{"d_model": 320, "d_shared_expert": 0, "moe_layers": [1, 2, 3, 4, 5, 6, 7, 8, 9, 10, 11, 12], "router_score": "sigmoid", "n_head": 10, "positions": "rope", "init_std_qkv": 0.0229, "init_std_up": 0.0229, "grad_clip": 1.0, "final_lr_fraction": 0.0, "batch_tokens": 65536}
Below are experts of layer 2 (counted from 0) of a mixture-of-experts language model. Rows are named router (the router's row for the expert), up (a neuron's input weights, with its number), down (a neuron's output weights, with its number) and show model dimensions 0-63. Each number is 500 + 40 x the weight over its row's rms, rounded and kept within 0 to 999. Numbers have three digits each.
After each expert's rows: "mostly gets" lists some tokens that are sent to it at least half of the time; "comes before" lists some tokens at least twice as common just after its tokens as in all text. This comes from a sample of Wikipedia text that the model never trained on. Tokens count by the router's weight.

# expert 14
router:457512540634621464520565516455424506501490491510432481515546491503483501469509447455556512498541485489518518555514523467497482463488420477502562471476492520527479542497425467498508502506468500
up0:515479385451441487582512455501512496489556492541569466571492427490430484522518628496487420499461551496484485551568469502430598539528507519531515464572561455557490476497529554564490439470560476
down0:572507581531524580433475532532529533492512513499435526473494539567573512434503419543536547493433521493535539512485492468550469484511510459451532492495473521494467494461497431437463482498442487
up1:538510450504466510477421463587472428516510535537431539516485499465504544514572556415498460543490560536469501448540475505450463465465599457495550554526525602477454507420528460534467508471478538
down1:485511548527491494506515534480465518536593459561581495522494523506527464495509511562582500455531521521478543510460469506515411485408430504562496422507421472443485457567572515448502515479500495
up2:564532489517545546528430545474610543548471453527542490496520481498576494532489559478487471472502529490511577533470483553496541533520462464445447466547469544536463497486498557486451524519464484
down2:441456518495477440420496464506478490509484551509453514473462451489495489508484482453539524417477504504537458548482490501447524502547513472485510472469478467556458478446568426483514394478521548
up3:489488443492550512507570465559539538553602476468429538477542473485465538485533530484537491486577493526496426500560470488452468472433559521436485529494464513495464451480538556543528599459517516
down3:494480526451511570503466524498494468484506542569588508482474522476506503473521474510504444495513550422441483463554520485523469509574476470543549554458478479445434498476484493506482478542438506
up4:498566488530463494510484532509539547505510465520429472508510518559526598491532616468486453519485488567442529492570547614505480489499488484459482526482476461473485463519461436449521460552513418
down4:529499488444552520515526501492474479517424502506526542529432462491431472471495479525523519490525563529507544570492477445606489546526576447493486450414461525415529512502564524459572566474479514
up5:563530525551454477506509605461459464528540555472466546458474467527525561523489552406511587506488515488422547520593511443492485528528458510527482532522521484517449474422464501513480494407480460
down5:500492499531537573503501450513473555524521465517462469532490516513506524384523511555573433464448550509463490497437545418529516537527547492514480478471521532492582579520479497516506465497456462
up6:557516502524405488516481498482539392540526464437496482578476541484491523523435496550463476502508563486423453478462506547541539458563514490485455517538530499602542593492525549481504531491509460
down6:455475515458473489462488492527484523536505513504651465453518494488496559483496540573512473494427555554504458450524433507431459550552471540502494560581547444359513463550565508483501592508545433
up7:578495517508416445497543527426565493570490486484498521541497487474480477519464404522506559503487510446517512463431523518524503463522584455522494466467474473522472429530540488558496544496491467
down7:435573521468455493451548440556439532472474550558523505473517503514499474525500521554417489534486506494442470568503425475528489526575537545501498534525564500487511456451417538508545469508476509
up8:519509463439531528479455518429513561500447496513539443515451504514497562489489509522477489537501512519492397478588488432438546590522483498476490538465481465498518508492500543541504455458487458
down8:487486517495490460466493564482548575490514493536478505532569455509473433428543494514442499544514487517520594557447516487505517476454526432530501514417477467491532442501515466502423542513483513
mostly gets: "–", "/", " ", "−"
comes before: "1", "2", "3", "4", "5", "6"

# expert 15
router:448481552529576507483472539500397469476504499428466444468564572541477483498505431439576550494516403525518538463453525488603514531463454486456520541492504529504490449501489448485470515529529505
up0:473541488478497551558512512503501446459445503512444424566502464496523473458554491462505470490535491493491523523454503457448451524530467490542522484518524519483491494536492505516460509477483486
down0:525483553497513590402509508527446440486462501492473531440565479476427528482488503495483417532466577495401420493495455506440536460479602494545433457530514496424480533467531498548538448545535482
up1:479462573507497439490452509485494503514471475509485558495476488525461418557505512440537478521534547431444528501541426454522524533536496475454436452550479547487563359492526525459484532495517477
down1:498577567557472506471534433543508446471549475505482452513439484552484501521464548491518505530501549496471527477539493488450445525548520519480508560514505506495519533456487456518571483552500468
up2:473492411496549481488494526533491470445524482494486512500449495552502436474488501550480478442447438503530503551566398476461423451487526571455500509556527406514505548545499474528547530506531536
down2:484507511469464467495486490507499503485493513501502483545451482474529500513501408591469505530537519489464516476505517538548548542517582493496536505530498471518491538492469519481489452528459515
up3:503545465563510485511468514504499493475564507482511534477498534513473515481554523479522440583461432469541542510459531503522473519489478527542555508495464458467562437535479507473539477574459525
down3:409486432575473484589592562504416504502495480506507475509510458495480502528542591448519445504508541542539575517452469471441517482449418505397517487531557454535518497530493518527469445532558441
up4:460523534528553522537458514496463515509517514454572472445454520491528479464490480468485483533418532579473560526553488535497506510460514435547469581544527475462535516528493486539469507464543501
down4:538480549507494489545505489554447522489624446464505524492509522530446510538515469504460488566525548434478484501485469531494450477508554497477557530517546550544589474547434451545511475511555517
up5:439535484448600433488506449507489448563501504512521470553492548465494474467478560459459497467435615470426470482567479504524603515532548534523544528494500487470458535480518436510614510497479494
down5:516451601471527553568581462503508552476590471466492535460443479505396528509565564555505548583563465484580465510519434480509500483461476486415513470486498439520532535496516482550522518531550529
up6:483517431543473423518460443579496472526496499437465560438551581484553517535466574448502502521470511524450456481465479484496482500519512518439453533436506458512496430514531515559547505425400477
down6:531540514466496454528445539475476564501479460529465506519473546497498557488500512440529448477492556500459495457435445512504535516557514477420533508479453479585493493563550542497476490561458520
up7:466505519543465491532434480500426480505513464495523448496537521432456483523484396528465503482422516447504510454473530495510605507482530502476499521478519483491510493625578422520500502475515526
down7:487472434439537544525537497478441462465547425491418501484514426532480515462489499518526468523531496483490540514469507548583517560510504512459452486533549527477541489502551532418479495513466530
up8:565421468493549481426494499439512464494505533425472461482456523527519544516468432559407473478494462528459485515532502542542560543509448440569517546482466467528542532437530496480429480461493527
down8:567486510549519478461536604461496492572494537457601488526489452475536501507458583457604530472485466565514414502461543532491482499455454513498529557476520523516499478460462528499457509508574632
mostly gets: " film", " game", " Cup", " series", " car", " round"
comes before: ".", " of", ",", "s", " in", " and"

# expert 12
router:470455492530499503457462531510424475492525512436516491562456478504553501478507468538484512541485453538494447534404528560543567487534422441474452559466519538443467537495521498502453513518513483
up0:427530547519470445541501462531513462532443479549381525507492530475569532495604548513479478481482486521570479494459505464550477531498535580460475472570534571420562451482491482513506592548514514
down0:554537561499511476449515504523419524475486462499510429480507535452503504451513516518503516479516617453535525512461502498464514464505502473496545494464509495580553591543524624502522431461478483
up1:518479427478521505509547464490512532452524551503478612465468515468610474468517545502489495451420528506539465511468475477477508457447437524563552450505503481451474521466558453516513439473471497
down1:509586525493418411484503461480483532490471490514501460535517534547508421471431432492561512432501503490511519485537526475599526503431429480430437555506461537495530498569496510469553458479513539
up2:470471459498493522498519511473480487483535533553505441415563531520520411480485520484414517481483433489474520486577564444518541487459437493491469465503455505490580492474506524492482502499508481
down2:444524470459502528544502501531543459465512452493523538508523476483478474502583491456532474619495536532467523525498495505491508488447565515549533542483448507571494542545481509503487456512444468
up3:401514538526554502462486452565494435471417540535538500502503522554504487502495437480501531505495484531471530509549537499494499489494373474509516538512484459578559471468535482419429472499481492
down3:532426471476451549470572538427517563482522470469478530490538527409540492523520546490615486485512508547471553480468543422522554525465565515509521456570419571482440549480479479531493463487505543
up4:543569459457497500501473499490519572536532458556558454498480449530519466515493482524479508516534497449442408452442498506488511531515498476550473620525516524515482546529523492507523508578517467
down4:525513533533514558550493564522461469539448564517463437541481555492515535444540500466522477506514513520507517489533470510503493468489471490471529419426466494461465466493504431458505544474490481
up5:507571465468519483477512464495488496545517535485566629486536451508501537507496536512500477521511522418473538553417483518467575571512487554451519405531486543506454561474505471604534491484546439
down5:553457544563429442513497489447578475488483426465440464492481529549474534464473492443532489487522450531524461430481562538528509479514494532485436582491470513470523512523535516437416418505507501
up6:511529426530444455508535533497585543453513484505491409507539512462468566480480523504524573452451460491518519479534466650562514481530462538564455435593482479483466454515445528490560538431471518
down6:448494495539546524526464491474467543508559513525495487571468510490528419491513477478498511445522569490426452471538563475453538517472500533432479469441469455529507491553549463477531464501525525
up7:550445518438570450480464483454493553514473480433481496452482485453528578464537492547424458466475442501507493572503553523501531579482565495480455495469494498443515455436432534541444549443526559
down7:539516449519528517508515415507556492534481519555541516502444571448505529504524464479400488573510536505572514566590463456531489526634454505553534449482530482525457527522541491462508402506489490
up8:450423537550508447463513497493480485448462530561470512531489558458409488459552427516521512478489468506496435467474481478502518493489572552474431515538519557553566431474502491502398480465487461
down8:466501470484528470543456462473499471511538482542519549501488541522452414477468543511522439548491564461423423500492451611494499478508532526442452503462498485468486545564546441449541536533554470
mostly gets: " is", " as", " are", " that", " which", " It"
comes before: " a", " the", " was", " is", " he", " to"

# expert 3
router:425509516521495522458498501514409382477497502480459523501554568513565480454511516538534493495567521432516495488528494438561484474443406498447551530479494501491524474542416513507499480515535441
up0:536528454476481496572473542540461488498514532526491520437488481496526517452462461456533482505535509461526504517544453541540498530466551495497508389497550412554450536439514484562502612620514442
down0:469450491497429504554455494515512525504488512549568419440554505475506518514468447494467567567537533536515553489502437516485516540525443520509497515517412526534559504537465478556527429418505495
up1:532538510551518433492507473518535546497481504548468451439477517435517530470508511477523455478427569545450415501482627423532536537516467466513455521552428511448547517506451497529429456569464572
down1:505547508456504437507492482541504545461563491456514513498544438453464492505481509492553532419547459480474508455493516476525500484488462534512513499485565479569574522541542600433489473449545505
up2:502517452464534486484492510496526501454534539528459540521467538539531505471465566451490498511479545453553478554430528517526493483576524482465475526524500516515517491485448505595540511429533459
down2:506503529569521548478506434440471531443445469480563462515512503476457496519473542538451508476506504500439515501434521472439469479585455566441504510487491482521571520512564481561508487513463517
up3:527486495555532500483534508474480551454602465475507560609495498509451478451493561503484457485409438471510505487536497431538539599520468470406534474437502451556505558504512566491511478501509474
down3:435498563591481533531505477486498447439498536522520536541476465474467501485518505499529498468488523480450436511426481489411494426501566541513497488483506442461459514472560518466460507553540474
up4:505470538539558415439538511431507558492569514555573462475461541471503492537416518386611585475506471468526501463547570474434512529386497526476528535527518485476489485445583425477422450484474472
down4:465623513504522568550477468520503508491474535507460426460547485436509455487479521577503493545430530541546515447478412436488490555499497434504473508516526509500475510604456524490471500505472533
up5:475510489611510477559567569596570537491516484501448457529463491527437502525504480526459471554453493456483528572451601474489512510486543508476492482479543443454537455494444494530613522552568466
down5:542523572480487513495442502426542499549505480482476521533446522475483564459485493528530461507435468523526529501540447481561567548508478513505470516543434444483468566470538537434456461505497495
up6:574480558586568447534564447521480525387539516490463451501510490467574576488494487496566435506437573469519437486482529491444501462542483528521542590478481466498503467537460487592484502410520574
down6:484491493448495522413447530501539532518561507527451475501471554541505441541543568517471488507517466472439509535507491419532547452423515481518454512493506534535493536496540453457468462517483476
up7:426488447461563455471543501504460513565513532429483502451509503477485598514505534475499493526513484462603445515495488535489512429494490490472508563474507505526553427512459460487572456506512500
down7:493541537469509544545469426491461447477469483497505455508515466508529406545476512524519508579480506600463524558530517449495516537487440402493480522499517461489487503588433458477468507505501492
up8:523481480580518438456496548528519456492468472573481573464447465565525536535518501601484459463562501562451535457442500533510491553483469503511520522495517471490547499528454544524535496477563452
down8:505489460470568471503449480437528550485487478544498452529457502454496430486525524411482503507388493494538462487456484535393491488535499560552455504389515486542473522500598542549506470504514468
mostly gets: ";", " /", ");", " |", "),", ")"
comes before: " ", "\n", " \"", " —", " –", " L"

# expert 0
router:455575473563526498521515482502450485458512534454529508509472506475516519591511478548511499540472440569535550423426575512525561539507517502442454504514516512460447582486507506516471493502482462
up0:528555476506495540560473508465448408531542508444490422463387464447497486462530533473528496529553427501534464451450478486527544507502509500476500519462555524467466474426461531496503538545538473
down0:526495478535541407584563579486534540481516483550479511428512549482473559564509574484451489490451467485438537468480502469497467529489483465519505471498463505523452532611495539438501538510430544
up1:486551467587571428487509497542513434586544555471536522542469498472495525513523531451431526469480516495511511500539480632517496436451518547445532452488520479502551451504503475447475545443479543
down1:530503579439500541521499548495522494446501521450499456515444450543494462487493470516507529538528488531545560484542490446554515490567451468583508563528498473524551491503465552538522523608435561
up2:507497472508516528490478451525428521510518519493547502482512499477471522416486490503488482525480511505537491483462567599469524432600463538520535482497540473575406516548479433550492508488444467
down2:492435518428460464513539512519440547521529509458555474426509476519448478530461473506571493509417532534501536501465500543479468457525496516502509476548566478513482457475530562473517410485501496
up3:516541516495566479499532535492478505594596474511464511443494545470438516455501480483493541475499512474424553421448490526484470558444494474439517515481471477537576434476510402538444463489501542
down3:452493466441499470491450478498564584544613494445489489572480520481521474488444510527575505530502452505429522475482514593455518476509514544507448555525498560485478512474486510542444469483489466
up4:477442514523501506525454480429493445515546459502518525493459573549522435524556555523553558512542469501470526524429453490515515544524553450491496518451491517519530497511461451449526449514522485
down4:487504470467561473541547492556521468532542447462475488546437437521565473534616540503518566509476557521484508543542412515538498511494598535512527476512516557505453535466469482469524515551545440
up5:483478425539434475491505580463427455506489487568496551542428478487447513539508471475490486524510493538500540509456482489524476485465545409499483561501565446490546531517477527492488507518560449
down5:459500499560463490427392536519486514490468529564520511456410562455502470532533615482479515559524484497490500515536530563486506540489480489527452481597446442538529450522541548514513513476443483
up6:492513468512435459540426515511542345418458472424470496504460480525478490545513553482535556479484376496455501514483571456452534541431575534497534509489484432539484511512509582442532496478519514
down6:505501556430499526425548542478525509526525508452539528458465526461470463481458522435486498537552526524533469520449456459541451498457391521562587543551482520491532504504546471452474540471481519
up7:567561549497508466465506519480610529479487512474477531415518434520535502515567482544522518438460485468494448527505524515498456488503547551576498417489515522595547515430482468496454490502472481
down7:555471519548475539473452480526454495445473466576508513493481525495533513493446506391483551471443462479504478457458491465515579451538545479500539540523511504525435509509544476479567482520560494
up8:483484457537454436499534512501473508449507463489521483592458500510513477495507496439433574488524410533533492530463546457518512469467539550529508535442571507508393489489489451525466506482527524
down8:498513437511509535527517505443447481486466526473498533507498527520505475543492548549534513503452542477497487473494406545466438528524492452500572502535489587490505496449523559422496532528481562
mostly gets: "born", " years", " place", " life", " house", " home"
comes before: " in", "%", " of", " to", " on", ":"

# expert 6
router:451482501489482559547516421485433478533546501497506447516503513500534577503517492537587488523583458567503447506500526499530504483492428458406511503488528536478528488517520537571492492541540429
up0:461478584518493520509550526476472528501532524459476555498549465548555498579472580454476566545525522486529493477534549606492457435442456431443490402524473450507540499512518535482485607493435517
down0:549529421551454524500550523508478462552518533498533490428490519504500496475593520500469465491521497575527583550458505490474473477549531548477463464557490497486419559471496488557530481552515464
up1:554534470478399616535500381541471475587506515509488473485536523590492502464464497522530515516434516542448408483517484472484477458481485588557500503516579523507467507452513522479465484452581490
down1:544486525460478452501521513524524547458585494446541439492403501488447413405505576518462500498493491474549496499523504473509469502513470498457484540479458493542560483507508562469468504465475487
up2:532401446497484551395516540451557489440499473493458475520533525532531532460551482459488541421509474469486443514552523511446533514520536483490514524464516437426488517506539491561446438515465447
down2:506576527503522452562459560537402567503487530508483475495521588481477480481441500525488457535544533536444548518446434521475484449478521546532487568530484513511526495560463536456541546526443615
up3:555505551510545590506527503462505480503495527466472575578536519495566510508527479471486483433501532462423554465477512479563613496546449446525519435466513537512541441546506543518433466535477518
down3:450464479461452417475499469480482497493501509523535504398522581520458439583519559489553510538618453502497479505436440444428484511466482535520532510506451462478519556411491526469461516524537511
up4:494447467475494566481493527467451500503580537460508483541511480482462539524511596479528461516449611528468469493453457470460487493501425491483536544479461530384518488556429472491490451479523475
down4:598476568430502548561540497458449518421505514491584533484517481453497572502506461526491537542507422470540562525580479578460487514510520512526536499465544487546491524460504535529479492577504499
up5:482394525514472545375455542446537560510589516460428488514508536421515483529591530466432462508558445514504592473470518524538484524485501498499609501489528494482554478461516416506509518473501529
down5:473594487456474483463434549517501477518497448536566499527466482477443566483511490584459549514460534515516481508458483479516514496554500468478461495530475514518530528509484488434574523463504480
up6:501482455456560511517512495480470504520526475456546471486539495549419474532514546439508499510449465493516574530510487480520516499524413457457478505497501479504545470492523475523433479440473525
down6:489482481500448576511445476445550546497590535541482542478467480480602572470464541511571420536483494500447395577469518503502517476540532537499537466436468467528547495464599538480470511489475562
up7:508488529480491474509426549473498529489525507511544539473539554446491560516508537522494539519525517536484527537549492499492447512507489482468482609533473488482528604496473476491496506564512482
down7:552519455483491498511484503451474499514474497529560563548488507551506472439509469488570518480487429574570487494487515522503526449532505448497518475480425549485486466544463504475506425449549540
up8:445448484472565503545568531524496498491430458525453505521487501524524466477603458464390481456460455541531498484532548431501477634492492467479507460533500497545523541511535571564508547489573523
down8:507505508446510486533472483481555547464523579529505482609474554465497533563517560508508524555540470504511466465475394545479420474555568526481462477480472482461547517498533516486481532466517497
mostly gets: " the", " his", ":", " her", "The", " its"
comes before: " ", " first", " United", " same", " \"", " A"

# expert 5
router:451509536504610501412453520494407486489547516463455493521583507513519492489517438452509540505528466548516535463448567468520550457468458460464537571479520490517493473567462477439506505522470468
up0:504375508462514535557587522442491434473490529570482471488451515513523513502438489500470493503479444459450538475467565473432485492467513471431552482487567549478478504510508523442554522565473488
down0:510486504470507471500545481548558515515471545468518465470477571530443543558460435579515498529518469462438465511473571525515453534510506462545507483529495446514459463523575547558491474483434544
up1:511470519541533462489528483464521518498557500557485460496585474471450555495486505489558552457505475526488500532481557463461534504515529428489512501480467458509499512612519436533587474430432523
down1:458490496511529504390501488535512543557423480496534507467517430521483486454495449511496533468528461508512533563489465570516471529505581507521421452488464524553502428508447572449460549526430509
up2:524458427453555489473590495480490429500535487557516497501492492512515514515529472542568503502473531485512518536458504490511559514514459448529468484563543469485482490530579527497472486456414553
down2:474549508485467520501459510452462521519563562480503508502526472447474482515546445453466490542459535470506537411488469462490465477480577525483518459442449524544450419551518539471437537544557596
up3:567483529512483483547462552486556444478480528458403545485537526482460461528481544495480442442420535431549533504495498548534544422511464433507478557491516466488446567611530453472483470557520445
down3:493542515518478501537520462503419503484513459500516401466536511510446529536447496491511487485452545530504490411540521467533521420452470539531572520541510456442438437456486451510512476580563470
up4:501550483488503488400503479462517476479503484529537538460524566499541546518504485516505517534573473449529512463513471454491591436431537493441445484488515527520452505515512475453546569478503521
down4:509554510419456486519538468523500594504423566433528526450488547539473466407504488480516460486506510485469513478514498545523480480563527522519518472526393461464485499439568483515480510539468504
up5:497518441519479473486532483476548434512505478499496430527496487521542534491561412536570476478466449533548514549481477492425477492497453495484413536545467387486423540550448477450624509530500485
down5:486508525470453556492567537527511476542477516467507512537463453537402548428491562469532448568422527491487502483470521604487531488550474498519448500481469423567484506493471504539491473456392489
up6:466520552486503540537535495381509538481487533543425465534492502538559559494480470489494548480508427481507600503486575585523501467554453480479467504513545525467513490501456497479537629495440479
down6:507499600518511606539500507495502495488487462540476515488448528536472503415472513514517553563448552452468499463503537404487491483482533463549518600539493511451598504447476555522443467556557464
up7:509497497459437540487451481492514551421537494480507567553457463483433489486456508477530530445573512517536538411450509513524466549438497528568466533472539520463428511446517416515492506522532491
down7:614463464593465557429512513533438461480506533421479497566556471480545481492528513488507515541516489536491487470505533476484435503466491469542474491512459524524504544533477575475559519588442502
up8:441497439444434479500516507456536443505537501479480505595571528560484505508475473444482516516513531507495451485509522510551502530537441512450493481462425439487480501441478465456515515503510447
down8:443518522453512531465421449491502557466572485473500474508425516402505448490559483562535471476439452530537481565489511496485503503525567493456506556572464521520509485435535482491517539436497479
mostly gets: " part", "pa", "ul", " end", " area", " sub"
comes before: " of", "s", ".", " in", " for", "ed"

# expert 8
router:501439554511548510492443510478458450435546489501475505507547462500472466526564405542603496516609494543508416436486528499549488485533473473508450534496526464522451472511528521533497459545532455
up0:539491532520505500499478473468559503528531498549583494551444502519506415564518526487497423501491506603569446479515521565540450514534472468419555511513475469528424463478445539506544428515438405
down0:449518602440449550559498535500500533460495548516464472513427497524518493517505578425497506502531461534501501482531479409514545492499471520476471532521438500573513514495454495531461505478532466
up1:536494455500490516511529521474402487543611500495445513510509527530470504463572528479508502497583419510434501520535514423458488533373507520494470582478538464514482526532500502529485435509506513
down1:495526562493500448481518345514568545468473524493472460531480510438522531504502517462487517541542543433588476473488385544538499510572529545523577498502518437526505496513533469456507535497405514
up2:497526550478503564519356519524469429534485475432499477497548561510509502497492509497498556455494541482511497486449461501519558517562500485475507509493486540449585478434463480462519542504398527
down2:489538548461539504531559463441508512468547538499506476500424521416559496471515421543477524544521505595497551548545508484465494491479491536530548423520541536543507545490528549523513514435513543
up3:552497462496470497514464507515472498510602548493510535512509449504521455501557466481553538526478459435507499520518494583501488478459474485552475514429532492503474520410462561484469527521529505
down3:470535514503573481587553507454467545514449436507515520474463538534498564569488494444555511537542545539501504394500463501527465432476534495523513393458450467476486477548495451492467478540439491
up4:530493460452455519564473447528574454528540513565451508526596548537571547561496452521536528477549498521471422442509601525509457447499513489579544549412471555445487545497565359512482534496467523
down4:476525522495517471425497505569419560509475510471443433514491484499560508468476557576395475504503571563525503474450479493479501560534510484557484521496534438446561527540484560518451457514498500
up5:522447527451476521553519611545510465549514483520490441517521494513526464546437466496485468466456438536470523484546517528564463505504529508459500515493505485485421639513487560502505465510453487
down5:459494501482477513516531511469495430562473563450500423564519482484524534433442530562515511555453499513487547463551433477464450504498422457443474505540481458469442442541487481486547486488532542
up6:506407455556495512583457432445499436461488586449489555492524493507494444503498482506530429477463488582500499496534467446539473485530562518526453511477516430493464519516527532528535497505475452
down6:459489512458501513457491547487514495520486503533538500470577470503483477506509541518472436560458543521491468532498492493522427580567531504470561499554538486475519494570563433494478509513515398
up7:544507558452544447534444477437565511506507542493436449484475470452544525463511521519521536524567559485503473544549497589611448480450473491503437507533506448468501521529520452460442479579532524
down7:606537505490470509541464515582498477518464455451500515517482482511517454586517531471526486513535513443532490479464463496515559466510567551482513502483517460513527427503440526445495520528453520
up8:474527548443521502554504508459492462511471507441533482526512484495548489481515466560528453527595517473546463498513494650490499489514497510483533575468536468541506540469527425557493483493467483
down8:533485467480504548516410450471519460399455513439502563532455465542477498563553458471460521473494442479486523554588488561553536426434575537516420487463517468535516461548483558498483497527444485
mostly gets: " for", " at", " on", " in", " during", " under"
comes before: " the", " a", " his", " least", " an", " this"

# expert 9
router:479564412533538495495526509478427458515585492464440501537534558532472489517530413555533528516538445537480457492445573527515504555444492612482578545517541498438508518474499453555479489515588518
up0:519483457554488432537552495499521450523460561513474504523498483537529520527535481533453442456524486465508490559529475482420476467533472492424495517450489480534485462495500528479516432489561494
down0:479550599495488469471492485453544471444500486523532466461498478546455487546448402515480491535470455533432481519480531504522467463558509495523450500526594488544528509497522497590398472483478477
up1:490577567547472466474482445530479535496500505514499547481523462529515462530490445456565477428463500461422529486483567477500442519485496491484521482471454538458519477494579460581439551555499607
down1:469551477513482475576526510533467454468522515479523505485489504485452483432497503544547547478466545487522428398561529533514504513523534491576542571540490566392527529462493509464552488523551475
up2:426542495492584495474468506551537535574530506572476535514533479479517500484552523514449496521519469530523520490474566436500508508450442533460486480518485418463460545484526551510600515480505467
down2:462450603475440514538531551392535453484489473520529520470486476516443501515485472534512509475478441535481435507469466509549511530537478470532506530450424470522449572521496488530493482546502484
up3:536466470560502445514487454479469479464528486546512524364517482564576554510517465488478499455504548412456433553514503480497457537526499478480532457498487525542476534497548501413533493527473486
down3:480518549513544500517441479491496471504559481453474505374521486550468520512534477480561554499452548455462487490434456389516470515522567428476530497537494551536447529505534504483524518527424491
up4:495470522486471545465524489573475455560542520500421556421504471488506502501432582517468506461607585423542492474528529527471527562496489529532529533513563464475491484534546451481532506553483538
down4:467481501434543464509512497483518574464534546530524527515486476488418507464526460547461490528522534518483537533496458522443453443510556526457514463449466507583443506475489536469447564480535563
up5:510501501470516540469499582465468465483605567493443483458471591555435466485539544465441490452549552561534552549544451451534456536439421498499509491443527544481440492497527529498424473486523543
down5:507592488524532425429483511486498473590459487471478526550473481508535465495480430510499443470496430483470514547468493547500497456449580571514509529512452440480500580454471493447530506531448552
up6:428491439499492522554470442457452498446543380431514525514443481512532520537563475484492512434500535509467546594516514463513506504502573495475486503602476471506500490487485495503482517449470482
down6:486480467523542488463500489527494558555554405502482532531432500461474512464485446562476467487502554425505549507542523541523518496562572458472564397505539530449537527471580580578448536528468532
up7:523439543518571512497525435556484543548466471494493495476449453506497466538473501584550441435574470504538560466523443538528450481496473446483466576581489456454501503478514539552546504528471477
down7:548576528467533506447551585520513483560514527484480428487436518444550545507480485468508475515479540532463533564492508485494498447489503447520588459448533503524496556479477444427493539500532490
up8:508645535527553500465524462482517492486544574493521490481563515474528499468486482436508512526463464442525498525493494508370509526532523477500429508512487476426519527546500492528545446478474479
down8:505486530525553558585458502501443443460587503462500459524467506523483442496524515472448515529586489530421487498508389524489493399507535519487512441509420468461470514490491557526499483514559461
mostly gets: "9", "8", " century", "war", "7", "6"
comes before: "7", "8", "9", " |", "6", "0"

# expert 4
router:490517506547496555442490537466421472497481496469449475473517500555514494599510437496529542483519434586481505455484513452508514491516412472475444495508477494501452504482486526511449437507513485
up0:519441486499551549466505554546529534462430538595501530596500542455421479495473495503498477546477387458539436469514551530446475484575521471467558568469508451511453567468501510561525484529440504
down0:595499514490524456602536470480509494536430548438529466565523436570558488534525506379507554412482521519508480514507476534508484502527479508539475448492491524437503447499559497544481478410491571
up1:507437537484477517482541471515476475506490425535436531511490489532464522581486560447495508467465504479494489477488501494584488534561515478491458457517496473490442500469505488534498518531573572
down1:481469548520503513408466536546504469556464571465444524525420422539495481407534538493510461532494537562507537598492479535493536456571460504485573500559538500459476494549553480562435517572571546
up2:556512530465534486536479510558502484525474463584553537466475536491494502540522489454575447534463553498477552494453543459561445545567477470507367451477466488538552508526449463447508515492490480
down2:512502474496519502463450485442447487514561482405501625454452503543561483500459498515508480474555480465526525475576501500419510532442520524477560467491534455496493496521421500543459495533479525
up3:487542509555434510483489506511537536529499533424430556496512533480499515450536511497554489448535457552509492484533461483498462557509463405503531528552535488455529519500517505517490529580479582
down3:533559526470501558506543445525485495540519471576579462550557472532498424497484495548519521520537475489527472471547566469565568484484509544504523481484510437516498483507508507487504462488480488
up4:504459568550425492494571509499518494488492504430483473507521558556524460469479500492521503563530501526477515522487479529555430484455565522564423481513483515523466531490459546472470476480478455
down4:539590462454491544520506519493513475552407536508510549547492438541448575508574447513484452532462455501550470569490536451459446492515455424467497532560525434525545469472532518564492502531521515
up5:495498498473525543478445513436479486492467544445562488572522476496528549492453411518504464439437556511547514517505487593503561456481515552489508481533429504496503491585485491528504519442499490
down5:445470506500504438438485485511504531482477586552471520486534529533497479588496571518518544487544447527551520521511500558529483512541461411452540435514604569502522539469559531537434504559454503
up6:434432443514494517476498616476472592470506569535550524466480473564446532559438467520504518487497531456496437511513466493460507544425477502500381492493452510466451574516476485461542568488506520
down6:518559467546469563578523432489501520527551528562488505561441483531506504446432505530439530448534463562556512561493547550543528487489526525479521457500533478531464499482567495527399532473522494
up7:490480416532522528488549474579490530486485501507461501525456540487529457493470559537528507497534518452576455416469522413435474516514525512467500440551543469505531535411523501605539432532480446
down7:532494492446522491545480536519559491518530591555473529531475470534465509533488456481448462499476497487511497510560486536481501561493506449511524530420518536551569524600524432428455544526467462
up8:500454447435465491530488511456550514467463524487467491527497513458477529526570433488507516515516448473480518448477485589502489474469514473483455472495526520529550563508433542509506515536530490
down8:568529548542489518475503512496485475551545471533520419524503534555531495478540517479539517511498561529608515451592560483458491525473458492463510521492464436463503453426514529547483494536446435
mostly gets: "\n", " ===", " ==", "---|---|---|---|", " Mc", "u"
comes before: "-", "|", "\n", "==", "The", "==="